From a checkpoint of a small mixture-of-experts model trained on Wikipedia.
Size: 13 layers, width 96.
Experts: 128 experts in each of 11 layers, 3 picks a token.
Training: a variant of Muon for the experts, 430M tokens.
Below are experts of layer 8 (counted from 0) of a mixture-of-experts language model. Rows are named router (the router's row for the expert), gate (a neuron's input weights, with its number), up (a neuron's input weights, with its number), down (a neuron's output weights, with its number) and show model dimensions 0-95. Each number is 50 + 12 x the weight over its row's rms, rounded and kept within 0 to 99.
After each expert's rows: a language model's description of what the expert responds to. This comes from a sample of Wikipedia text that the model never trained on.

# expert 14
router:36 36 62 36 37 38 43 60 37 64 36 60 62 38 46 62 61 64 59 57 35 39 62 35 37 63 38 37 62 35 61 65 37 34 59 60 64 60 37 62 63 61 49 63 61 35 45 40 36 40 64 37 60 40 64 50 36 62 37 55 37 62 37 62 37 42 35 35 37 59 35 63 37 60 63 63 60 37 36 63 37 38 51 63 59 36 38 38 66 44 37 61 64 38 46 42
gate1:59 54 60 49 27 39 32 62 55 54 59 55 58 39 56 52 40 34 45 42 56 27 70 35 38 46 44 49 53 38 60 61 40 42 55 34 28 50 40 61 49 83 44 54 66 38 33 46 25 59 58 64 44 55 51 37 36 57 34 65 37 59 43 69 42 47 42 29 51 61 39 48 52 64 84 68 47 36 42 65 36 46 63 43 58 47 35 40 44 58 50 43 64 54 47 43
up1:73 87 40 66 64 56 31 44 37 43 53 67 46 50 58 61 33 56 36 41 55 59 61 39 34 60 71 37 52 42 45 48 52 47 54 53 48 49 44 42 36 65 59 47 56 50 42 43 36 69 59 59 55 57 64 56 44 72 39 53 80 68 57 43 57 44 56 47 58 62 45 58 57 53 61 27 49 37 31 61 45 48 41 66 62 39 60 46 64 29 58 76 62 67 51 49
down1:48 50 46 63 41 59 42 47 36 57 49 50 52 48 82 45 71 46 56 25 40 50 37 50 57 36 23 45 36 54 62 38 41 39 45 45 33 55 48 45 63 52 56 57 64 34 55 61 47 45 44 48 45 55 32 57 47 64 31 54 60 40 61 46 32 61 60 52 50 73 41 52 73 52 57 53 63 69 41 45 55 37 49 44 63 46 33 71 53 82 49 31 83 48 63 58
It responds to: Opening pieces of longer words, often in institution names or after University, New, of, such as Academ, journ, institu, York.

# expert 25
router:38 37 62 39 39 38 41 62 37 63 35 63 62 39 49 63 64 64 58 58 36 38 63 36 37 63 38 36 62 35 63 64 37 35 57 63 63 61 36 62 63 61 52 63 64 37 49 42 36 44 65 36 61 41 65 48 36 62 39 58 34 62 38 63 39 41 34 39 37 60 33 62 36 62 62 62 59 36 36 62 37 38 51 63 58 35 39 40 65 43 37 63 65 35 46 43
gate7:26 55 61 33 44 36 28 55 43 61 27 57 58 50 44 32 46 40 53 50 52 47 52 56 49 48 55 52 58 51 51 52 31 65 41 41 43 49 55 45 64 66 45 49 40 44 57 38 63 51 57 48 78 18 54 22 35 40 44 68 29 40 25 48 53 36 46 46 44 35 35 64 37 48 47 54 50 30 56 63 44 62 46 77 39 39 41 38 61 28 51 49 64 58 53 34
up7:30 67 73 48 62 17 52 65 62 56 66 53 66 75 82 62 48 58 72 48 59 56 58 50 42 63 58 54 54 43 68 58 44 44 43 43 47 50 45 51 42 35 30 33 42 39 52 51 44 47 59 66 46 38 47 21 64 49 49 57 59 63 86 69 52 49 64 65 45 51 56 45 46 52 56 55 47 47 40 52 64 49 59 42 39 48 47 51 29 36 60 48 53 42 57 59
down7:66 29 62 47 26 39 67 55 53 60 30 66 45 50 51 68 53 60 51 21 48 59 47 78 67 41 65 40 53 66 50 38 50 52 55 51 48 48 46 58 55 47 64 51 60 69 57 41 47 21 46 59 47 44 28 37 31 45 32 52 43 60 57 66 35 24 49 44 52 50 60 53 41 65 52 59 63 45 63 44 32 46 46 54 36 25 36 30 52 38 49 46 60 63 54 54
It responds to: Adjectives and name words before a noun in institutional phrases, such as national pride, Southern Democratic, Royal Air Force, United States.

# expert 12
router:36 35 62 35 38 38 43 62 37 65 36 60 62 40 49 61 63 58 57 59 38 40 63 35 37 63 37 37 63 34 61 64 36 34 58 61 66 61 38 63 63 62 55 63 61 36 49 42 35 41 66 36 60 40 63 47 36 62 39 60 37 60 39 63 38 44 34 39 38 59 34 62 36 62 62 63 61 38 36 62 36 37 50 64 57 35 37 38 65 44 38 61 65 36 47 43
gate1:56 36 57 62 46 25 57 49 46 61 71 52 59 68 46 63 42 58 57 61 43 40 40 53 44 80 55 31 41 46 46 60 41 25 71 58 46 65 52 48 60 53 32 35 47 40 65 50 35 67 38 35 58 44 43 49 35 70 48 73 29 55 45 54 55 57 47 56 59 58 45 42 38 70 79 47 34 53 56 42 42 28 73 66 68 45 34 54 44 48 46 45 47 50 40 54
up1:52 50 32 79 54 38 70 25 56 81 56 61 53 49 59 45 48 49 47 47 47 52 58 46 50 45 58 63 41 54 48 61 56 32 68 38 35 58 55 47 66 46 33 47 43 41 30 56 47 50 30 47 30 58 59 67 38 47 59 57 44 49 34 57 63 63 57 61 57 38 51 59 40 65 53 49 60 59 50 58 30 60 59 73 83 35 40 78 47 68 40 52 64 55 35 51
down1:70 62 55 49 24 52 42 57 51 57 50 46 74 49 49 48 43 52 58 55 58 63 52 41 49 29 56 47 61 48 61 49 21 51 53 47 67 42 49 43 59 46 59 32 43 56 53 54 48 51 44 58 42 42 51 47 70 42 51 37 48 61 27 39 39 43 27 54 45 48 67 59 38 58 33 48 31 72 40 51 53 61 49 38 39 58 47 34 76 63 37 77 16 46 20 53
It responds to: Final pieces of nouns and modifiers in sports, politics and statistics, often before of or in, such as tri-ple, member, percent, points.

# expert 43
router:36 34 62 37 39 38 43 62 37 62 36 62 63 39 51 62 64 62 58 57 37 38 64 34 38 64 39 37 62 34 61 64 36 36 60 63 65 62 38 63 63 60 51 63 60 35 49 41 36 42 65 36 61 41 65 47 37 62 37 57 36 63 39 62 37 40 35 39 38 59 36 63 35 61 63 63 61 37 37 61 36 38 49 62 60 36 37 39 65 46 39 62 64 36 48 42
gate0:44 46 51 33 51 36 52 51 50 67 37 55 68 52 50 73 52 36 40 31 49 51 47 41 57 45 21 41 65 57 55 49 39 42 67 52 51 70 50 31 56 58 39 55 67 46 68 71 43 35 57 49 42 42 46 51 59 40 55 58 36 61 36 49 35 45 54 44 43 64 28 72 32 67 75 69 54 56 41 71 30 59 42 47 46 47 39 53 50 51 45 50 76 27 31 58
up0:45 43 45 40 51 46 59 66 53 64 45 42 65 56 44 66 32 58 51 20 39 38 40 26 61 68 20 68 63 54 57 38 48 57 51 47 59 84 38 50 62 50 46 33 62 45 54 54 65 54 46 61 46 65 60 64 60 57 63 61 43 44 56 23 46 45 54 47 57 49 46 33 43 58 67 24 46 67 39 43 52 66 62 44 35 58 43 56 56 72 51 59 56 48 41 69
down0:26 39 51 64 45 58 59 62 57 35 57 63 50 55 58 53 52 43 58 47 56 20 56 64 63 55 34 35 35 55 64 53 65 32 47 56 41 54 37 57 65 46 46 44 51 76 54 51 61 49 42 31 56 80 56 47 39 52 39 46 55 54 32 48 61 62 44 76 47 57 65 27 54 44 59 45 54 70 54 40 45 42 49 41 49 67 56 73 39 27 41 62 65 70 42 29
It responds to: Word endings and people or family nouns, such as kingdom's d, closure's ure, percentages in election tables, children, mother.

# expert 35
router:37 34 62 38 39 36 43 63 37 64 36 62 62 40 51 63 61 59 59 58 38 40 63 34 36 60 39 38 63 35 63 64 37 35 58 62 66 62 37 63 62 62 53 63 62 36 49 42 36 43 66 35 60 41 64 48 37 63 38 61 38 59 37 62 38 43 35 40 37 60 35 64 36 61 64 61 61 36 36 63 36 38 48 63 64 37 38 39 66 43 39 63 64 37 50 42
gate1:46 47 69 41 33 54 39 41 36 70 44 45 45 31 46 45 40 82 63 47 55 27 51 52 36 40 39 47 73 35 67 48 28 56 46 45 61 40 60 58 31 37 49 58 44 38 56 53 54 59 47 43 72 49 33 41 51 48 59 51 43 39 39 70 37 41 32 43 52 46 48 73 43 54 54 57 49 54 40 35 17 42 53 64 55 57 46 45 56 36 54 65 51 36 65 19
up1:50 44 58 42 70 44 58 51 46 63 70 63 42 39 50 48 26 34 43 59 50 69 53 51 64 35 44 36 61 45 55 35 44 60 42 55 58 52 51 44 49 49 38 81 21 53 65 59 49 57 57 41 71 52 52 26 51 54 60 26 45 31 43 35 59 49 47 56 74 65 53 71 34 54 50 66 46 54 30 46 41 70 47 38 30 60 70 51 49 36 55 59 59 45 69 52
down1:49 50 48 48 32 58 60 55 57 59 57 25 39 69 53 57 69 24 47 42 59 37 69 50 48 25 41 57 52 48 57 60 69 63 51 59 67 23 41 34 70 60 53 46 30 56 59 52 64 55 55 54 65 45 38 66 52 53 43 38 67 50 50 45 41 61 55 29 31 48 48 68 55 75 71 67 50 36 56 41 46 49 60 56 54 56 45 75 34 44 65 45 36 33 46 46
It responds to: The, this, its, her and adjectives like original, same, entire right after a preposition such as of, in, to.

# expert 51
router:29 37 56 41 52 35 40 68 45 53 42 58 49 22 47 54 71 55 64 79 48 51 65 50 37 48 52 55 60 40 75 64 46 39 51 56 63 69 38 49 47 46 49 54 70 43 48 34 43 31 60 47 49 51 64 59 42 70 48 53 45 54 41 77 49 55 45 51 45 73 48 55 37 60 60 65 53 44 36 69 41 44 42 65 71 45 51 43 50 21 49 78 58 41 65 58
gate1:40 44 59 35 50 42 44 26 59 42 49 48 49 64 70 49 62 43 51 46 40 53 27 54 43 42 48 49 65 48 66 31 45 15 56 67 60 24 51 53 70 42 71 58 42 54 72 36 42 84 61 49 47 32 46 46 53 54 51 53 35 52 42 57 58 52 50 47 51 41 63 47 66 47 55 61 39 57 69 72 65 32 45 77 55 39 50 42 58 49 53 43 54 68 65 52
up1:59 43 45 52 46 36 39 46 41 54 46 56 46 40 42 55 64 47 93 32 56 62 60 58 48 46 59 51 45 56 24 49 53 58 45 51 57 42 38 44 35 35 49 71 51 56 41 58 47 65 53 41 45 38 49 38 60 24 50 60 46 36 37 65 52 40 45 67 53 32 39 47 38 84 44 60 55 58 62 73 37 54 17 65 46 49 47 36 54 55 46 60 30 40 36 58
down1:51 51 46 58 50 52 53 28 70 44 75 52 63 53 52 65 57 46 55 68 61 58 55 71 58 70 64 45 54 51 36 77 70 39 49 59 68 37 54 58 59 55 55 64 43 60 39 54 41 49 62 49 72 57 22 16 45 64 69 59 48 41 56 53 23 40 53 45 38 54 54 53 56 66 40 46 56 56 65 64 69 55 36 49 58 33 59 45 41 42 31 44 50 54 41 39
It responds to: Articles and possessive determiners like the, The, his, their, its, same, usually after a preposition and before a noun.

# expert 17
router:49 40 52 48 54 32 54 54 45 56 36 72 50 54 33 44 49 41 57 61 46 37 48 52 47 59 30 37 64 45 55 64 44 44 60 60 57 72 38 55 54 85 39 59 49 48 61 37 42 28 60 37 56 36 52 41 37 52 36 80 50 55 21 56 53 40 44 56 35 54 17 61 50 56 60 58 56 48 29 62 47 46 43 58 42 26 48 49 58 43 22 49 57 47 67 35
gate2:63 46 55 52 52 54 62 52 45 70 47 45 48 59 53 51 31 62 90 48 52 34 42 45 42 37 57 00 69 32 55 30 36 41 60 44 55 45 51 47 39 61 42 57 40 34 61 57 55 55 45 51 65 31 64 55 57 53 62 33 54 49 50 51 49 57 52 48 54 29 33 54 49 52 39 55 59 54 50 70 37 50 48 66 33 60 66 55 39 46 50 62 46 47 66 39
up2:54 42 68 62 48 51 32 42 61 49 37 48 40 45 56 46 38 63 63 43 68 25 48 58 65 44 43 25 83 36 30 49 38 42 52 30 52 46 39 62 46 53 39 34 43 56 67 62 40 52 47 63 45 26 51 27 59 41 68 64 55 56 64 64 50 67 47 42 61 76 38 47 51 35 31 57 64 50 49 60 52 58 61 63 46 61 50 57 49 35 69 42 49 46 51 30
down2:53 36 68 54 31 38 38 73 53 54 53 53 66 47 63 44 34 57 32 38 57 41 73 36 39 49 58 49 52 37 66 48 51 33 57 33 29 57 45 66 54 48 58 50 75 45 41 18 70 42 50 40 59 60 75 38 59 54 51 47 48 44 65 41 60 56 31 40 58 69 45 43 58 49 63 43 60 73 48 63 56 50 39 48 50 45 64 65 31 43 66 59 41 41 65 32
It responds to: Final pieces of words inside proper names and titles, such as Pok-er Tour, Dynam-o Moscow, Ington, chester, Foundation.

# expert 34
router:39 35 61 36 37 38 43 61 36 64 37 62 61 39 48 63 63 61 58 60 37 40 63 33 38 61 39 37 63 34 60 64 36 36 59 61 65 60 36 63 62 61 53 62 61 35 50 41 36 45 65 36 61 40 64 49 37 62 38 58 37 62 37 62 37 42 36 39 37 58 35 63 34 61 63 62 61 36 38 61 36 37 50 63 60 37 38 37 65 47 37 62 66 36 45 42
gate7:40 22 53 45 46 57 48 44 56 46 43 56 66 47 43 43 66 41 55 66 35 45 46 29 71 66 45 35 72 54 52 39 36 44 49 53 60 43 48 51 61 68 56 56 78 53 46 46 42 63 50 31 79 44 43 73 51 65 64 64 42 55 40 55 64 35 36 39 41 64 36 42 51 42 57 69 65 45 60 74 41 63 51 51 61 46 34 30 55 53 49 64 54 74 37 57
up7:54 58 48 45 40 64 68 31 36 30 54 39 42 39 73 59 26 51 48 66 65 58 45 55 47 58 51 64 35 60 41 51 59 45 50 64 45 47 49 43 24 62 64 54 77 46 55 53 67 90 48 64 30 54 40 52 47 66 65 55 56 67 63 45 52 30 54 53 69 36 56 45 62 49 54 38 62 49 46 32 66 53 49 32 56 56 47 36 52 35 30 42 50 53 54 51
down7:59 44 43 62 38 61 59 43 65 55 28 55 60 38 49 49 56 56 49 42 23 59 59 73 28 49 52 62 38 20 37 38 60 59 57 48 51 22 45 34 68 53 58 55 33 43 33 49 51 33 65 30 43 58 66 54 44 40 60 53 54 49 51 42 37 39 62 54 56 75 37 54 44 55 55 58 56 42 50 30 45 63 84 47 70 32 55 36 42 48 51 58 57 63 49 54
It responds to: Table pipes ending a row, markdown separator rows like |---|---|, and some mid-word pieces such as es in Caesar or There.

# expert 16
router:38 35 61 36 37 38 43 61 36 63 37 63 61 39 47 63 63 61 58 60 37 39 64 34 36 62 38 37 63 35 61 63 36 35 57 62 64 59 37 63 62 62 52 62 63 35 47 41 36 44 65 35 61 41 64 42 36 62 39 57 37 61 37 60 37 38 34 38 38 58 35 63 35 62 63 64 61 36 38 62 37 38 52 62 58 36 39 38 65 47 37 63 63 37 45 43
gate2:35 61 68 56 39 49 64 35 46 54 54 41 58 34 31 75 80 37 69 51 52 39 54 39 39 65 34 47 57 37 65 61 48 38 57 37 40 64 51 53 56 53 37 41 56 38 30 40 45 34 50 47 56 73 65 55 32 72 30 61 40 64 60 64 48 38 60 59 58 59 24 39 60 81 40 45 52 49 45 43 46 38 48 43 42 40 34 59 52 45 44 48 52 55 65 45
up2:63 53 58 71 40 88 57 27 55 52 47 51 57 46 56 70 47 29 42 55 45 56 42 47 35 69 41 71 58 55 45 40 39 25 56 46 39 45 46 45 47 58 40 71 57 48 33 59 51 28 48 48 58 67 42 50 53 65 58 54 21 55 57 51 43 46 54 49 52 69 43 52 70 76 37 45 46 53 68 82 45 43 53 35 49 59 55 45 43 62 63 60 42 63 62 46
down2:48 35 65 51 55 45 43 54 30 48 43 39 70 27 47 33 46 31 30 53 42 42 59 53 53 56 35 60 49 24 51 68 48 48 58 34 60 67 58 40 53 44 45 51 56 53 39 35 30 61 44 49 63 44 50 73 50 24 22 46 41 60 26 55 43 59 64 49 69 60 37 56 45 51 48 40 48 48 25 54 46 65 51 32 58 39 51 33 41 35 57 37 70 57 43 68
It responds to: Word pieces that finish names (Hong Kong, Sparinae), decade prefixes like 202 and 198 in dates, and raw bytes of Chinese or Devanagari text.

# expert 32
router:34 42 53 49 17 43 33 51 42 61 48 49 72 36 44 54 55 51 50 46 29 49 84 45 18 67 49 44 49 39 50 48 34 41 64 56 64 43 42 68 53 54 65 55 79 32 53 50 49 42 53 44 48 48 56 37 29 60 46 76 33 52 47 56 38 45 35 50 50 48 42 58 48 53 59 58 66 40 21 53 46 35 36 49 61 37 45 47 53 55 43 66 59 38 38 49
gate1:59 53 43 57 57 57 41 76 44 51 39 54 65 55 48 62 45 58 28 40 49 47 73 46 76 34 53 61 65 44 58 41 46 39 52 44 47 47 50 58 55 42 42 36 48 22 61 51 55 40 35 43 38 48 39 68 36 55 37 24 60 55 62 49 51 51 45 55 64 52 42 41 72 26 66 39 40 72 72 57 55 43 73 63 28 33 47 63 40 44 67 62 50 62 70 55
up1:56 56 58 30 38 62 57 52 44 53 59 49 36 49 24 53 67 29 52 40 58 60 48 49 62 61 29 56 22 57 51 57 73 50 27 56 75 46 48 61 62 38 35 67 76 48 32 41 43 89 50 42 32 50 39 29 42 57 50 55 41 42 41 70 52 48 52 46 53 34 57 43 56 55 51 45 58 49 42 35 55 65 56 44 62 54 66 53 57 63 43 32 48 54 37 51
down1:34 69 38 42 49 45 43 30 32 29 27 41 42 69 25 59 50 45 68 36 34 43 47 64 57 38 64 67 63 29 42 50 66 49 56 35 46 51 46 54 31 72 65 44 55 35 76 69 63 41 45 50 46 45 30 43 35 40 54 48 57 45 40 35 77 29 50 47 60 54 46 28 44 58 47 50 38 48 58 66 43 38 60 51 50 58 50 53 48 57 46 44 49 46 63 45
It responds to: Whole numbers and digit groups in tables, scores and statistics, such as 160,000 sales, tennis scores 6–4, vote counts.

# expert 40
router:52 39 54 43 50 55 33 48 44 45 25 62 48 38 50 67 71 43 54 70 31 53 55 49 42 58 51 52 71 31 47 85 43 44 65 42 52 60 28 61 64 55 54 60 63 43 69 45 45 54 55 41 43 42 53 38 45 52 47 50 35 53 23 83 51 38 48 34 28 52 47 55 27 56 58 60 55 48 47 73 38 53 41 51 48 35 47 49 66 48 28 68 52 45 65 57
gate1:58 57 40 76 41 51 62 45 50 31 49 50 40 59 44 51 70 51 41 47 59 57 50 57 49 46 65 47 53 21 59 56 31 30 58 35 34 64 62 60 60 31 34 58 39 45 34 50 62 47 53 40 59 55 56 46 36 36 42 47 39 47 31 48 23 24 47 16 49 41 28 62 57 43 34 47 52 34 51 58 64 57 34 46 49 46 55 64 67 62 41 60 59 32 65 51
up1:60 40 42 29 42 60 73 25 55 43 73 47 62 40 64 49 70 47 55 47 53 70 50 58 39 32 55 35 62 50 43 59 51 34 73 55 44 21 67 68 39 53 56 49 51 49 50 65 67 65 54 48 58 41 47 60 39 53 46 52 51 39 36 61 44 51 37 54 30 54 53 50 46 64 41 55 49 62 49 57 66 55 39 38 67 35 70 62 67 17 46 56 56 65 68 46
down1:54 26 58 37 53 63 70 41 47 48 60 23 61 55 54 47 57 51 61 31 66 66 41 72 38 51 56 39 38 45 42 57 52 46 69 58 26 39 57 55 43 41 64 63 44 65 58 49 66 52 74 49 50 59 33 68 58 43 58 40 40 52 41 30 67 23 62 26 40 46 38 41 57 47 53 58 74 52 44 35 41 54 25 45 45 47 45 64 34 54 64 51 51 65 53 47
It responds to: Opening quotation marks and first words of song, album or award titles, e.g. "Mambo, Best, The, plus infobox labels like Website.

# expert 63
router:37 35 61 37 37 39 43 61 38 62 37 61 63 39 51 62 63 60 58 59 37 38 63 34 37 63 39 38 63 36 60 65 36 36 59 62 66 60 37 64 62 61 53 63 62 35 49 40 36 41 66 36 60 43 64 49 35 63 38 58 38 61 37 63 36 43 36 39 37 57 35 63 34 62 64 62 61 37 38 61 36 38 50 62 59 37 38 36 66 44 39 62 65 37 42 41
gate7:56 50 42 35 51 57 18 47 64 64 45 47 64 42 47 57 63 44 43 59 42 52 62 53 25 39 39 70 51 51 55 50 43 42 62 37 51 64 44 76 51 61 72 72 51 33 28 46 45 54 63 51 28 51 51 54 43 49 43 59 53 54 37 77 51 14 36 41 47 62 43 61 69 68 53 54 55 48 73 49 44 32 52 44 45 48 43 54 58 30 54 61 54 66 40 54
up7:60 58 69 45 63 53 48 37 32 47 55 66 32 42 46 49 47 56 42 72 33 72 64 52 36 52 49 56 50 53 58 43 52 65 48 41 38 31 31 58 43 40 58 50 58 57 38 62 53 25 49 51 36 61 41 59 49 32 39 09 55 22 57 50 45 48 49 59 65 61 57 61 54 54 43 50 62 63 68 51 56 48 43 64 66 33 39 44 33 63 54 69 54 46 68 29
down7:56 56 59 38 64 65 70 54 59 57 48 35 31 37 44 52 57 75 20 55 27 64 63 42 47 46 39 66 48 63 50 58 39 50 64 33 43 56 47 58 26 37 55 55 52 57 26 51 40 31 47 43 46 47 40 65 49 53 39 53 49 50 46 46 64 37 42 30 69 47 37 29 46 63 43 49 48 75 32 47 43 41 38 53 39 58 56 57 64 50 73 63 23 43 44 60
It responds to: Closing fragments of split words like edge, letters, nineteenth, and clause words like as, that, because, means, respectively.

# expert 36
router:36 36 62 38 38 38 44 61 38 64 36 62 61 40 47 64 62 64 59 57 36 39 63 34 38 63 38 37 63 34 61 63 37 36 59 61 65 59 37 64 62 61 49 65 61 36 46 41 35 41 66 36 60 41 65 48 36 62 37 56 36 61 37 60 39 41 35 36 37 61 35 63 36 61 63 62 59 36 39 63 35 38 53 62 56 36 38 38 64 48 39 62 64 36 44 42
gate1:49 57 50 64 39 40 44 43 36 37 49 40 61 50 44 64 52 35 42 68 55 40 62 42 34 57 28 56 75 48 55 55 36 39 48 61 53 47 39 57 65 58 54 62 67 65 33 50 37 73 45 47 60 21 59 36 46 81 48 50 62 57 49 46 49 44 27 45 47 61 54 84 40 64 66 49 56 46 37 67 53 54 78 50 60 55 53 56 38 62 59 36 65 35 54 51
up1:41 72 43 56 60 56 62 41 51 24 45 58 63 63 60 59 47 49 37 57 64 48 64 45 58 51 34 58 55 43 21 54 41 58 48 50 54 38 46 31 64 33 62 41 56 62 43 51 49 71 56 42 40 38 58 49 50 72 54 55 59 62 58 28 41 64 29 50 43 40 58 77 58 62 37 59 36 43 46 50 53 56 86 38 68 51 59 51 49 52 57 41 60 37 76 30
down1:57 41 37 47 38 37 50 55 49 76 32 29 50 67 32 59 32 39 53 31 47 47 70 58 52 55 45 66 43 37 50 60 52 58 55 56 48 42 52 63 52 54 69 65 58 51 36 39 44 68 52 44 44 71 50 52 37 38 42 72 58 74 25 54 47 62 45 69 47 39 22 60 67 41 77 67 47 66 49 58 59 54 56 56 52 75 51 47 39 57 67 60 50 50 43 59
It responds to: First pieces of longer words and proper names, such as Con, sup, exhib, identi, Hit-ler, Par-amount, Techn-ician.

# expert 30
router:35 38 70 49 25 49 47 64 46 61 51 46 52 20 54 66 66 41 59 50 28 45 68 35 38 61 42 47 52 43 62 54 49 19 43 61 52 37 46 46 65 56 45 64 51 56 62 45 41 41 48 41 38 57 72 59 35 56 41 69 43 54 57 66 42 45 47 38 40 68 43 51 44 66 58 77 43 38 51 57 33 41 60 82 43 49 42 56 45 47 30 46 56 29 61 45
gate1:40 40 54 30 51 40 60 36 56 52 64 55 52 49 40 62 60 31 56 73 45 38 66 54 58 45 57 70 47 53 65 43 64 44 57 38 52 43 36 34 58 36 54 64 53 34 43 54 72 49 39 47 25 37 48 83 53 47 46 67 60 53 58 60 47 60 49 45 35 77 49 56 51 32 75 65 46 60 47 55 48 41 27 20 64 49 36 53 50 44 50 50 69 67 38 56
up1:41 39 31 51 54 68 82 59 52 52 68 72 59 40 46 89 55 32 65 66 39 36 62 43 66 28 54 68 52 63 49 59 35 55 29 46 44 48 45 39 66 38 41 57 54 55 44 64 56 46 52 57 53 57 58 65 60 50 49 46 65 38 52 35 49 72 37 35 62 65 56 48 40 59 50 65 34 54 53 55 57 41 75 38 52 33 45 41 37 46 39 52 54 52 52 59
down1:58 46 35 69 60 36 38 46 51 50 63 28 54 35 46 31 32 52 76 54 55 27 39 74 56 47 47 34 63 47 44 38 71 40 33 41 69 38 53 33 52 42 42 74 59 43 75 57 41 48 28 47 49 63 26 63 64 59 43 41 65 37 36 56 49 53 50 46 48 50 55 59 47 31 30 31 49 44 56 58 29 64 49 49 51 53 53 39 52 52 49 46 37 47 58 62
It responds to: Opening stems of words or compounds, in sports and general text, such as Play-ed, star-ts, present, War, back, high.

# expert 1
router:36 35 61 38 37 38 41 61 37 63 36 62 61 39 51 63 63 63 57 58 36 37 64 35 36 63 38 37 63 35 61 64 37 35 59 60 65 61 38 63 62 59 52 64 61 36 47 42 38 43 66 37 61 41 64 51 35 62 38 57 36 61 36 62 38 43 35 39 38 59 35 63 37 63 63 63 61 37 37 62 35 37 49 63 59 35 38 37 65 47 37 62 64 36 47 43
gate0:44 55 48 40 47 53 29 50 36 55 51 53 25 34 51 64 55 72 48 62 43 46 57 41 57 68 32 41 49 57 50 44 44 56 50 38 63 60 51 66 52 39 31 56 57 33 45 40 45 58 46 17 42 49 47 38 30 46 22 24 31 52 55 59 45 56 47 46 38 47 48 58 54 51 34 65 49 33 31 68 41 66 43 36 44 48 30 48 69 55 60 63 76 42 69 39
up0:66 24 53 34 36 32 49 42 61 59 58 64 59 37 64 37 80 69 68 66 37 48 36 54 46 64 58 58 60 58 51 50 61 50 60 69 31 38 53 29 60 39 63 41 66 66 44 46 54 62 54 53 45 62 38 45 66 48 41 63 66 52 42 60 44 50 56 49 39 35 44 27 45 59 43 58 52 57 55 58 41 42 30 53 50 78 42 60 30 45 50 63 48 67 70 59
down0:51 35 59 66 44 38 54 51 41 36 63 57 57 44 49 40 26 44 48 52 87 79 61 48 51 60 45 55 34 59 53 45 39 39 36 42 51 57 56 44 69 55 46 44 42 62 60 49 55 49 46 82 52 49 45 36 39 30 51 26 61 31 40 71 59 32 46 58 58 54 49 62 54 54 72 33 55 50 50 59 50 82 48 55 60 45 57 66 28 48 43 57 37 45 62 39
It responds to: Country names, nationality words and sports country codes such as ENG, USA, British, plus the piece car in caravel or carronade.

# expert 10
router:38 36 57 37 39 38 42 63 37 63 36 62 60 39 44 62 62 62 59 59 38 39 65 33 36 61 37 37 63 34 60 64 36 36 58 61 64 58 37 64 62 59 52 63 63 34 49 43 35 43 67 35 62 40 63 52 37 62 39 57 40 62 35 60 40 42 34 38 39 55 36 63 36 63 64 62 63 37 37 60 36 38 55 63 62 34 40 38 66 50 39 63 66 34 39 44
gate1:45 54 61 29 46 62 54 58 51 55 37 75 56 44 50 66 59 55 50 64 52 18 65 40 51 57 72 35 55 37 49 45 56 45 35 68 63 59 40 60 29 47 28 55 54 47 54 53 60 54 66 62 72 59 44 45 45 30 44 37 48 37 45 64 45 43 48 58 38 45 30 52 36 68 52 47 57 58 42 59 37 47 73 77 58 36 53 38 74 66 40 55 43 52 30 63
up1:67 63 53 67 54 58 50 44 44 47 47 48 41 84 69 58 50 47 36 44 42 53 58 64 54 34 42 59 39 69 66 65 21 54 49 57 54 32 58 62 33 52 58 48 47 53 30 61 41 61 50 64 59 44 65 68 40 62 38 63 39 36 19 36 53 41 50 60 58 67 61 46 47 43 41 44 37 66 49 78 27 66 50 42 58 44 54 41 36 56 55 57 53 57 64 36
down1:43 57 50 40 38 70 66 37 59 52 56 52 58 45 41 51 65 55 32 70 54 38 63 53 77 49 49 66 36 27 36 48 53 51 76 30 35 33 56 32 49 57 56 49 49 56 50 52 36 61 52 56 42 53 39 60 81 43 41 66 46 59 36 50 51 65 55 85 73 29 51 33 48 55 50 54 56 47 41 25 48 54 49 34 49 52 28 51 47 54 43 44 54 45 50 35
It responds to: Commas, en dashes, periods and and-words right after digits in lists, scores, dates and tables, e.g. tracks 2, 3; 35.9; 19 February – 26.

# expert 23
router:38 35 63 36 38 38 42 62 38 62 36 62 62 40 53 62 63 62 58 58 37 39 62 35 38 63 38 38 64 34 61 64 36 35 58 61 65 62 37 63 60 62 51 63 63 36 53 41 37 43 66 34 60 41 65 52 37 62 38 58 35 62 37 60 39 39 34 41 38 61 34 62 36 62 63 62 61 36 38 61 36 36 52 64 58 37 38 37 66 42 38 62 65 36 48 41
gate1:57 44 49 33 51 33 57 26 47 56 48 73 52 52 44 50 42 44 41 60 44 36 46 40 33 43 48 52 59 49 65 68 55 43 40 54 48 53 56 54 55 62 54 78 59 58 53 54 49 34 52 09 73 40 54 38 45 57 46 64 40 57 41 42 36 46 27 45 46 67 31 54 37 54 53 48 74 51 52 45 26 26 61 46 65 35 43 41 53 43 34 65 58 32 51 28
up1:60 57 60 48 49 54 40 45 41 37 43 43 42 26 46 50 48 61 13 36 68 39 73 50 49 60 57 69 82 61 62 60 50 35 39 50 55 65 31 60 36 54 47 51 45 51 35 46 54 41 32 36 50 46 35 38 43 71 55 48 60 45 45 64 49 39 36 44 57 21 53 56 60 64 31 40 53 42 44 63 44 64 23 68 44 65 66 52 56 48 51 56 55 53 38 44
down1:35 39 39 39 62 50 57 44 58 51 60 39 53 70 49 44 44 40 71 30 31 43 50 57 56 57 50 46 74 52 63 55 53 64 48 52 58 52 61 54 28 36 45 61 84 47 57 48 40 47 63 41 32 45 42 58 29 47 47 75 42 57 66 30 48 56 46 48 41 81 67 66 50 52 38 81 42 44 48 59 65 41 50 41 44 41 49 46 40 55 52 43 33 51 54 21
It responds to: Common nouns or word starts right after the, a or the year, such as district, village, tribes, game, family.